config = dict(
    num_hidden_layers=11,
    hidden_size=256,
    n_experts=128,
    experts_per_token=4,
    d_expert=64,
    d_shared_expert=256,
    hidden_act='relu',
    moe_layers=[1, 2, 3, 4, 5, 6, 7, 8, 9, 10],
    router_score='softmax',
    normalize_top_k=True,
    routed_scale=1.0,
    balance_loss=0.0147,
    balance_bias=False,
    router_z_loss=0.001,
    router_bias=True,
    shared_expert_gate=True,
    init_std_router=0.0167,
    lr_router=0.000816,
    vocab_size=20039,
    norm='rmsnorm',
    norm_eps=1e-05,
    tie_word_embeddings=False,
    optimizer='adamw',
    learning_rate=0.000675,
    beta1=0.95,
    beta2=0.99,
    max_grad_norm=1.0,
    batch_tokens=[32768, 65536, 131072],
    max_seq_len=256,
    train_tokens=368600000,
    max_steps=5769,
    dataset='wikipedia_en',
)
Below are experts of layer 6 (counted from 0) of a mixture-of-experts language model. Rows are named router (the router's row for the expert), up (a neuron's input weights, with its number), down (a neuron's output weights, with its number) and show model dimensions 0-255. Each number is 500 + 25 x the weight over its row's rms, rounded and kept within 0 to 999. Numbers have three digits each.
After each expert's rows: "comes after" lists some tokens at least twice as common just before its tokens as in all text. This comes from a sample of Wikipedia text that the model never trained on. Tokens count by the router's weight.

# expert 50
router:531500473478532508546533467524577514457490530494467472538518542481525469489470497486498479504496509478510539513518544489485476505481474471488513513489560492484488464494491490469514497536521500506511513527439584527466486491481481503485486504547505501520499483505470483507499496483475484494532485471523518465513519488502496504544485514513516525506507534477505510512497488529512511498513485486474499508500462514519512472437510502491524540472539499518454493525487466563487498505466458497525489488484479514524484511481540523514502491519464461476487501519525525447522479475457512485508476502473494470527456496507485528449473496528505517501498451485509522526517504512452518448486467484511455468475506513515495520540454489481505516486528517486519487532550517509520511512568533
up0:523467448470551457484515500538485486515484491484485546503495509512563467498518504486489525536495517506478475542496465496541498507489492452488503468505511484508500511505505512543524470493493513506469527480487510544456486508478502465502486504494499443481488511548495470527490441539519498483487485496519524541533530486508524516471481513485472494518471466535527507499532523450497535506503514473459504504513495517536508480524476460468487477465533433492461522519531478491490477512464500508512495473493533469521532467478487497537498505492504480492513479487493477488473508516545465530476465544501495523531494505544489492506449517517502487523439502458500530531513538491524500484423467454567513479515477493453499507529494481531500497503495497528501513488491524517539479484488517
down0:509497494474492500447509501448474523477477482499519486478512500471505478495540528476521460487509516481511482487568474473479490528485478526479541535545570467471482471489523520486512522484511508502481466519509533522477494515474456501495512464494518516451453509437467492496475500523512512489515519466544487491515516502501542501503501459518519493511460489501519472465517502583497497499500503487484497503525471487489529520506479522499547464513492472485517481479472515482536507545507475494515468496521577500486512457491539502501485482460513546541480515553506485507491518494458491505512544502509487476483498501508485476520491445514511525538522542503491485515545531489536506507525530547534527502515490482519499469478511490477529443509504543528499516531470503517498524519499463
comes after: " (", " \"", "-", "/", "(", " a"

# expert 35
router:485557492479505500562458452511511523507514553518532546510492500519502474480466477476464472508519521478493496477530517458483476459508522467499528536482555476465551475512485527472516526512502484520531520514505464445484492514489481523495521532502519477516493507550480471513500531482535489480507482493476507484440523473535480501484499511521509525481475522478523526484503475529455473521527478479492486545476503520499509475491516452489477528478519477531481477514504487508475521505529491498551464479536532517511486529477515482481520457471479540542484528511472517546516527483504520507480513567503472477522475475523489516463524464522478512475473515524546517517501508525471516555486479473527532493496505522533479515516476484482520521489478522484537478503472517524523517516447512
up0:529526507479502532534485495451554495507502511500491513512513493523514545491536492503500511501485522508492501523511460447479551535447491532519534531488505464479528524507487523503518472507504487532547548481498515512522447505480474487482506525492552497510466473486492452479479526525482519467523467501486499483485493517488510485482468548526489484463494461495504496433526484523500528464543491424426512522466505502448503488441482524463529547491471503484490495508501548501463507528485488492499517486482471522551469552488523522455516527486493491464481485549505491525517531491455527498486503492477518503526524516498486492494484533521497557500490540513505523502518479530519511493478481519519492506507475539490460492516515466487510502477540521473504489492495481505530504509500465
down0:536513476483507502465520526455489472533481501500507522484519506482490492505496453520522478517507528478484568530484500529476475524519448505540506497528495525540494509497495465446480538506534480551497505500489480513503504490489514541494494481486479481528550533502464518498497461506447500473480500484502516526508524487451496528494490459507524526500460510517481531508524472508469561541485524534486498511534497507466514455480477538476499491475500523547494517486488515485506474511511492510503533492544500478505546519479513485468486433490517512526445465526512490558466484487501514474475490547511518519482470490489472547469517492495465463531521485476483476500474491572534524510486497481493480532495507423515499466482489482493492471476487499494515544525482532526493488519519470
comes after: " in", " of", " at", " from", " for", "%"

# expert 37
router:550470504481514477533516496532524514465480431505483493499524478541449489518502488477480481510488527470489512505527543490505469486495490477525516541490530489465546516527482477484528495523520479526532503522434537534492466495482475508494522524526517497524475512433478487529459480494475466481510485483486498494545494478522530494485490539522519526480478498497511520467556469521518529547517474481479535519523514527493456481480527486479545521480541476515489494506493464534468509509480486537508493469553434447485489517481520496505521465467483511482484518523505509464521501476486512503499481491473493471503491486515484524485526464509484544475486497511520525521506510535484522441490473474524516450492504519516469524495486481481519526479510536479518482513545509531528523512548542
up0:516531531456518515495501525520498516510537449521525537537507531478464483488577552460493559498477536516520532495477543474499478487499533510505501503517534511518506474485484479484514503470541507517472517491474506500522533515489483463506549476506459487516492495483523521521498487524478509508495478519467554520503487515493492446494464468542502537500492493529468504490484483491508427514486499472479509483539553482528503535487487493511524530511518501496477467510476496476535516489488469557485519502562499498497500516519463484484522506533509517516481530517468493523522506491500488535485510512503494482484526483485509456500547497518490495492494520554517502505491500508512535479520511518538549529480489504521556499465505479491515527549505461407527487478481522487547477516484511
down0:516515495450480508532455531487554530493535494499465462530465518514478513540523489503511525473513512517492479503503531484477543480458563483520440493464514513473520501499491478494492471529490517476504485499553455528488492443488568504476511484528512483535507538477474534490500550468464512494474507515520495475505519492493504540471515560485502519526513501481530441547504506475527467528534486483501480478506501506485484512459461528522493500495496552502484489452494477521497482534514496491458542499496482522512511493505487505483498509515544468481514496494426489496544518508461490496529510493499466459504503524477510523513446493488523494549475492483519500502523515534485470502496466502513508496500549476460524518500487517494536484458472512504469508459530494540501481489466482
comes after: " |", ")", " ", " a", " 3", "\""

# expert 115
router:489528498485492498487431446456528530579470497504466485522515541527465488484504492465474483510534524470478517482530514490505478479484481480486516486479530469506520504499507567479508512529543475522522526507513506492484467508461493510482523519515525511524484496504474489532455445503500477485525483497487546465545468488523499504508481505503522524476479473473504512513454492512492467482515473488467531515499463516502452492464518485489586510488487482521471491570499480527467507525526483512533500472514457475510485517492507513534506493512492520535477528502524507474515503481496517512476447476489474494506528492520484530568495454528471513484481505526527513524511502499486518504474488479505473547486482523520481511475470470465510529460525534496526476549476521520521521515508538
up0:516489487523508487465515472499500495466490466518483499508527481485480477492504480485515466522484536487495548513551524524506485514492527450488522434501535491523520514450512512493470494536483519516447504480500506507493460468486512522461500481498505500516475473528485502523524471536473494524529509493489522472521504508497552484514529482492503492438483435496484504521539450494544511483498544538522542520548529481497503446458506458518520501511498494504531467485504525465518533499506458533518514477480505524518510500514465520502494481468541547523467476500490498479511521472471475523482499518506503529472513474460522522547481550509462499499500518488507529509492462467508516500475465489476484509453521467569457516499493501481542498518506526472532498502512492489503556503433477
down0:492551478521517532516452542514494519500478502495477469469512468489515496510514501474508529464488497498519492475501461461484474496505516456535507508514494507491439534508517497534508502538525543491518511518526444521497496507548524515504465528493545514508496551501509528530475548508485517491491506450452510479523538506509469499562535508519473485489484506492515478549520505463452512531458496487488503502492515504503511507521508507545502499472446460512511505483479498518511502535509547499525545509477496483470496543503472492530475518497465482496514504470502526475447520495542494484500551519512512514491488535495480467541538482488554482507508491474503501516540487501483533492487483531524475488492470472510571489448465519519467430486494485504522560468491480493503497511491475
comes after: " ", ";", " 0", " —", " %", " A"

# expert 101
router:433502506476500459472471507510528512471453504522520491502501513510482460486475469475477482509467516465480508472521506460511487487507515472526533461470498472522537493514495526481522527514522457524518516517525486512487477531475474512464488534507508513532473492474467483509442478492506487490514486479470524465472416476512510512474498534546507526484478491484523531461487478521491565531512473482474496527529497542496480478470522495475479529489517478477496468537504473520477524522487485514540495463534445504485467526465521530504525475451472511515485495516528525460532520481474517504475475473499477475507498487532495528561510473522471515488477492527516515517505505524479543488478481476517491502482562510534481517487480499474526526474487510474519487515499531486536527534475562
up0:496486479488513508526516453503530505515501514529498483521491486497461504502493495457488476530496568515516499472530510506517536461502512492473479505505532510450517509510483516481561555485520465495486531487476518497467501478485498523499524504490500552510481512480530483476461476477519487492530503521470482540526487523503485525496481497521526484507483492520489503501502518525541473479512463478482492499492533530481484512470516491440508549475519457497497481467510536523491527504506485554489456511477505501526470480450488509454512480470487508510484476483492563510512539504483529459449506534474452513525544484524497524507475507557483460498463457499483526539495487511515497455418497496491527505466499502513453501501484449428498497506506527459478454517507529513510509474492479
down0:477508486505507505526469486490544483486462520470522482497491539488523498471455505487469467488523521454463481490503475515527482509471514490506523525492516540480506490497473513503512492510491516499507525495500472493497513501477507522543460487555551483529443490531491506520509521525504493521479485555502458491504463541502553472493511505489553508473529529531470512508464501537522515521456516498502500524453513506464493494516470499482443536493484449508482491479510516507498495500496502551499520516503494521508482494506509511476527518494516519523472490489459481489503489488514489504481496464510515534470538483527573476498469500515501459511505538466494510492473504516411505459521469471541511523495604462481496527531508540504536524444493500490487504478490461482509510497544503
comes after: " |", ",", ".", " was", "\n ", " 6"

# expert 120
router:452476491478487498466444512465513506461503480526519458513531527509490483523469445479463497512487525482486504457525522476492484502548484479531515493496463486495527501534478463486531527528499473517510528514487495512477477523465472507454520515518504580528484521476483482507533531463447474476509469477465493486519465476536551522535490523522520514475480472479527506471473478513498537547539479480473509535505511524488539477469521536483484526493478480523468489504494490506470535518519469551526479484474439550496472535466520502473520492424500515468499485513527518474517508493483516505485477464496496478501464487518488499504532477521481493483460490510511520507477517500475516462506485473532499529478513516527467515508478497468533519481518530484525480518512524523520525518536506
up0:490523478459498468506505513480497501483532477508536445502514540496483463488480501489485495512481511518501580496549484488523516464500476509517546527494515483483502496516507517473508487478537448577529538482497494510473499494498485488501458473506501488503520478475495476502492472525496509505575532500482476462504542483456530525492486509513521535520476530499472499488447483519458509457490488525420478536517509481537503516436488480506498532484505473570515500474535441508501518513527456501471520508502493483523477526485518537482507529512494484503488514527526501512540486482504536501463459490514492493537466492506499484492532481519469499480515497519513471479551462500507514532467507478537506510484447510499512524512479477523526470456490529450515495526469508493496504515514507
down0:509495504502469472492480453473493497505512491508504506520489519491477490452504494551538517530471508502557489517467479535492532523532528522526516478508528471471495499452504479485503526500497515495490524517500494526501448527479482495514464520503496485465508479499502535510534536512520532520510522514492520557484488572519513501504532503529506510538489487528527542502505519492514519511484491533504493522465503498514511498508522512477462510524514567529493544512495538477558553476497471494535501529516484518485478501533478551492500544518534477522540513463515495496483490500485500481490501550512535537493502509510521491516545522498550515437558508475474513500508495460498519542536486465467477483538514521531497487514496471499467480470550451465520500507529555515478495441476500
comes after: ",", ";", " in", ":", " with", " for"

# expert 66
router:469512492469505502542481501431534514458494489513502511514500486516440478508483499488491474527470526483476516474522521475524473502450498471521530464477551490456516481516482552453529520522511484516516518522458510525481478524444474509491519526527526501505465508487470467518464504520485488491506475501497503476482476479521484521476464514522525525482476484455514529443515466521469499524531473470471486528498542530486450490470521517459537517495483474520468483523493466514489519513521482510486469476560499495503481515485529543460525475461487498537480501522495517495532511469469522483483489480495463470521467492524501503481513476531477512473483492540535536526495504508473526473471460474527508516500509532521456529486474480472522547473519516484519472533505535493534539523508518
up0:493503471494517478537513530537536547483472445502500495468515552481534408528492459462547507522497495512478547480507524513503514481533548474488509508490480528477515527486527517526542516519525509482450522565500527529490477510535523515530512513529514490503458490516506483498456489491492489504525499487461522514485494465505469494449493486493502500485481474528479506474505475500526479511497499509479462531489524519487480478478470489513478497478528473533510493451531461490500487502485529473487473472513488516490471495498498511541538499475514496523528479562504457498512549482520506463499508468482526503525551499475512513503514491529513528470511457537490470525534495511505467522488490533482496475459469476516482501501505496479431514551508504510537514483480453489517488509440500
down0:502542517499479452529520476482490468446527551503475500487491478433548553506482482512489475530481545512498510506496461501526479519445510504516514506526496493492496493475506499521461472489450476534509495519463524497524509505513529545533491527495504515467480507532477508487530491519522476490493490512503448493529505575506497521503480485483514451491465495508466461501530504498516523491509492521526536497526452506529502503476431497512520529495506523521523526560502540532498503501478521488477472457503522519457471561510457501462494462522491527494496522540513512526462474452523504518514473513505492488525484488498517515478518563490505508532533551497518481515534531494472508490489490488529531529535485464477502485521483489512537514512533543512496495480468494479456498497522496
comes after: ".", " was", " is", " a", ")", "}"

# expert 86
router:505511466481467478552470511451510504483513536522525471526518487496500482493491478479468471518471521473481528444518521487483470469515440494517509439483476491500537508525473455471526524522514465526526505515500463469486463510484497507501479520517526526536477524471465497516495549537482462471537488487485501478443488476509540465506479515517539517476480511481506524483455483526457481482515489478477495509516514521490537478477526490483475522487464477525456455525520473527470526514492475487534492484524460454560497532481524520460530464513492446494487496513441519523513540481486508506460483520523487471508519501515477530511498490522478519479474493518541526511504489527486536488476487484512498527479468508547498538495475482493534510486488524487539495498497515542509525518489456
up0:517501506504486514566523505485483533469510477519516495478542496525484464514499508506485546502485522500501516475520465507486502499526470519510516525480502477504498478501462500518514499459527494506495541498509488538498500469507491543492454514530502545515497479451508505491470551502505519467504462476520501478530477517531497497517497511513557510492481449463475555494503482453495482460488433507493544497510521521516511554519537555433475531489517476495496484494501471495494489517492477516524478482499552490478541529489503523504576490488506494498502480507488511508506522498480529525502481481509487494526463501541484489458540494518456498435441518511508489530475509522475518447464449530515547503460479534522493525477459539507499546535491495518524500500494513483512535505479498
down0:512516467500517530476488527528561464549520522474479477515495444463511503473559544515498497517509475475475535512491489493518493469499513487529506501451464518525489475505508503465481467516534493503482561505566517493492526525500529499504460496465438480491488510518512509479515496467498499501538457491535520529465516496485490492483519524509545508463514484487537490550506514546474519509523532455504537544517535511493463512521490521485479535484498520477506513468523477477484479444462484467526480500539475438475496472535467503501483474488494484467502497515521508514465486488484445492484539492494463520520491493497513527477518447490475453499512505469505501503462504489443477477483515481471457510485510473480498503469518499483507525491513505553478491515492476461508523503510531
comes after: " =", "\n", ".", "==", " ==", ")"